From a checkpoint of a small mixture-of-experts model trained on Wikipedia.
Experts: 64 experts in each of 9 layers, 64 SiLU neurons an expert, 6 picks a token, a softmax router.
Training: a variant of Muon for the experts, 800M tokens, 6105 steps.
Below are experts of layer 5 (counted from 0) of a mixture-of-experts language model. Rows are named router (the router's row for the expert), up (a neuron's input weights, with its number), down (a neuron's output weights, with its number) and show model dimensions 0-31. Each number is 128 + 24 x the weight over its row's rms, rounded and kept within 0 to 255.
After each expert's rows: a language model's description of what the expert responds to; "comes before" lists some tokens at least twice as common just after its tokens as in all text. This comes from a sample of Wikipedia text that the model never trained on. Tokens count by the router's weight.

# expert 20
router [173 127 148 156 162 137  95 143 127  96 167 159  92 116 108 115 125  84 130 136 145 132 126 127  99 148 116 145 107 158 133  97]
up0 [148 133 153 155 118 135  75  99 104 150 126 165 113 122 121 116 105 152 154 102 171  97 125  92 144 119  73  86 117 117 163 112]
down0 [105 125 109 153 118 136 174 166 165 124 120  85 143 144 144  84 141  94 138 124 102 143 139 167 140 139 168 124 125 140  70 142]
What it handles: Ends of common nouns after the or his, especially suffixes -ship, -ation, -ist, and whole nouns like film, game, life.
comes before: " of", ",", ".", " in", " and", " to"

# expert 7
router [138 114 117 148 166 142 129 132 127 111 126 161  78 108 115 137 166 131 110  88 135 116 138  98 112 129  85  92 102 170 118 143]
up0 [157  78 154 147 106 140 154 113 115 132 130  96 122  81 138 113 121 130  98 102 150 118  83 153 132 142 112 181 137 143 118 140]
down0 [148 197 130 124 142 151 116 150 131 137 137 144 134 163 121 115 186 123 142 153 102 128 112 119 128 131  94 113  75 129 136 114]
What it handles: Closing pieces of surnames, place names and other words, like -son, -ville, -ian, -idae, in Midlothian, Cingolani, mahogany.
comes before: ",", " (", " and", "'", "\"", " was"

# expert 13
router [ 95 129 143 147 100 141 133 150 110 167 141 127 131 133 157 137  81 129 100 101 119 117 157 117 124 134 125 137 142 120 170 149]
up0 [137 127 115 107 117 126 155 154 119 154  96 122  92  97 167 155 131 156 166 139 104 100 165 148 139 133 104 122 105 116 138 135]
down0 [156 134 107 109 137  94 128 113  91 106 117 140 104 124 125 134 145  94 119 136 102 128  83 137 119 144 127 115  92 154 136 142]
What it handles: Field names and headings in infoboxes and lists, like Location, Species, Born, Key people, along with line breaks and == heading markers.
comes before: ":", "-", "\n", " classification", " by", " information"

# expert 29
router [126 109  76  82 112 124 132 138 115 129 137 124 150 124 145 147 113 151 132 163 145 220 180 160 133 135 151 138 135 165 157  91]
up0 [159 129 169 153 146 144 131  97 119  85 147 149 109 169 146 133 103 128  99 125 109  86 149 134 181 142 170 135 138 128 136  98]
down0 [ 94 127  77 134 177 150 139 164 154 185 105 135 145 101 121 107 156 132 125 132 131 143 131 102  95 161  89 132 110 114 143 154]
What it handles: Periods ending sentences or initials, closing quote-plus-period, commas and parentheses closing clauses, percent signs, and connectives but and so.
comes before: "\n", " The", " He", " In", " It", " This"

# expert 15
router [ 99 117 145  82 113 108 143 122 153 126 107  92 143 113 117 161 114 105 111 171 176 109  89 149 183 140 132 150 150 128  76 149]
up0 [156  90 128 113 111  75 211 120 114 125 124 134  94 139 109 114 106 132 120 106  92  79 133 131 157 158  85 134 121 123 141  82]
down0 [107 101 142 146 118 138  80 120 138 159 125 154 177 133 138  86 170 112 126 116 115  95  85 129 117 102 104  82  76 145 168 137]
What it handles: Month names after In or on, and the digits and commas of the day and year that follow, such as In June 2016, September 26.
comes before: "0", "1", "2", "9", " ", "8"

# expert 6
router [ 98 107 107 134 139 124 129 151 116 138 162 110 105 167  98 101 191 128 176 115 177 121 145 125 154 158 115 119 152 117 131  91]
up0 [122 154 100 119 137 142 133 167 121 122 122 176  98 126  89  65 109 159 108 120 128 145 171 132 172 102 124 103  66 114 119 152]
down0 [165 162 163 121 139 126 118 109 126 129 118 119 115 160 123 119 147 111 147 113 129 138  96 103 150 149 147  87 162 122 108  78]
What it handles: Digits and blank cells in sports results, election tables and population totals, such as Total: 1,082, 3–7, | 0 |.
comes before: " |", "0", ".", "–", "3", "4"

# expert 28
router [135 173 150 113 123 169 153 133 123 108 102  99 121 166 138 139 109  77 136 148 143  75 142 164 162 115 137 142 143 130 118 103]
up0 [142 136 121 130  85 131  99 160 155 105 118 107 155 161 138 151 134  95 110 141 118 146 146 129 114 124 131 127 114 122 119 135]
down0 [174 123 155 176 145 131 110 111 125 117  90 128 150 152  74 117 146 107  92 128 159 112 137 137 149 129  93 143 124 156 173 103]
What it handles: Digits of years and dates, plus born, to and family or office words in biographical lines, e.g. "(born 1958)", "born ... to Edward".
comes before: "1", "9", "8", "7", "6", "5"

# expert 12
router [130 140 112 135  95 147 117 155 106  89 143 167  62  93  94 125 126 126 133 103 134 153 127  60  80 132 116 109  84 140 135 145]
up0 [135 133 105 124  89 104 137 147 120 167 147 130 167 122 146 141 146 116 157 116 130 148 101  61 121 162 138 138 149 160 122 156]
down0 [114  68 126 121 135 140  98 113 144 132 121 111 112 147 127 134  96 127 113 134 127 125 154 179 143 108 125 138 114 114 160 117]
What it handles: Final pieces closing multi-token names of places, organizations and species, such as -ford, -ville, Holdings, Range, School, motorway.
comes before: ",", " (", " and", "\"", "'", " in"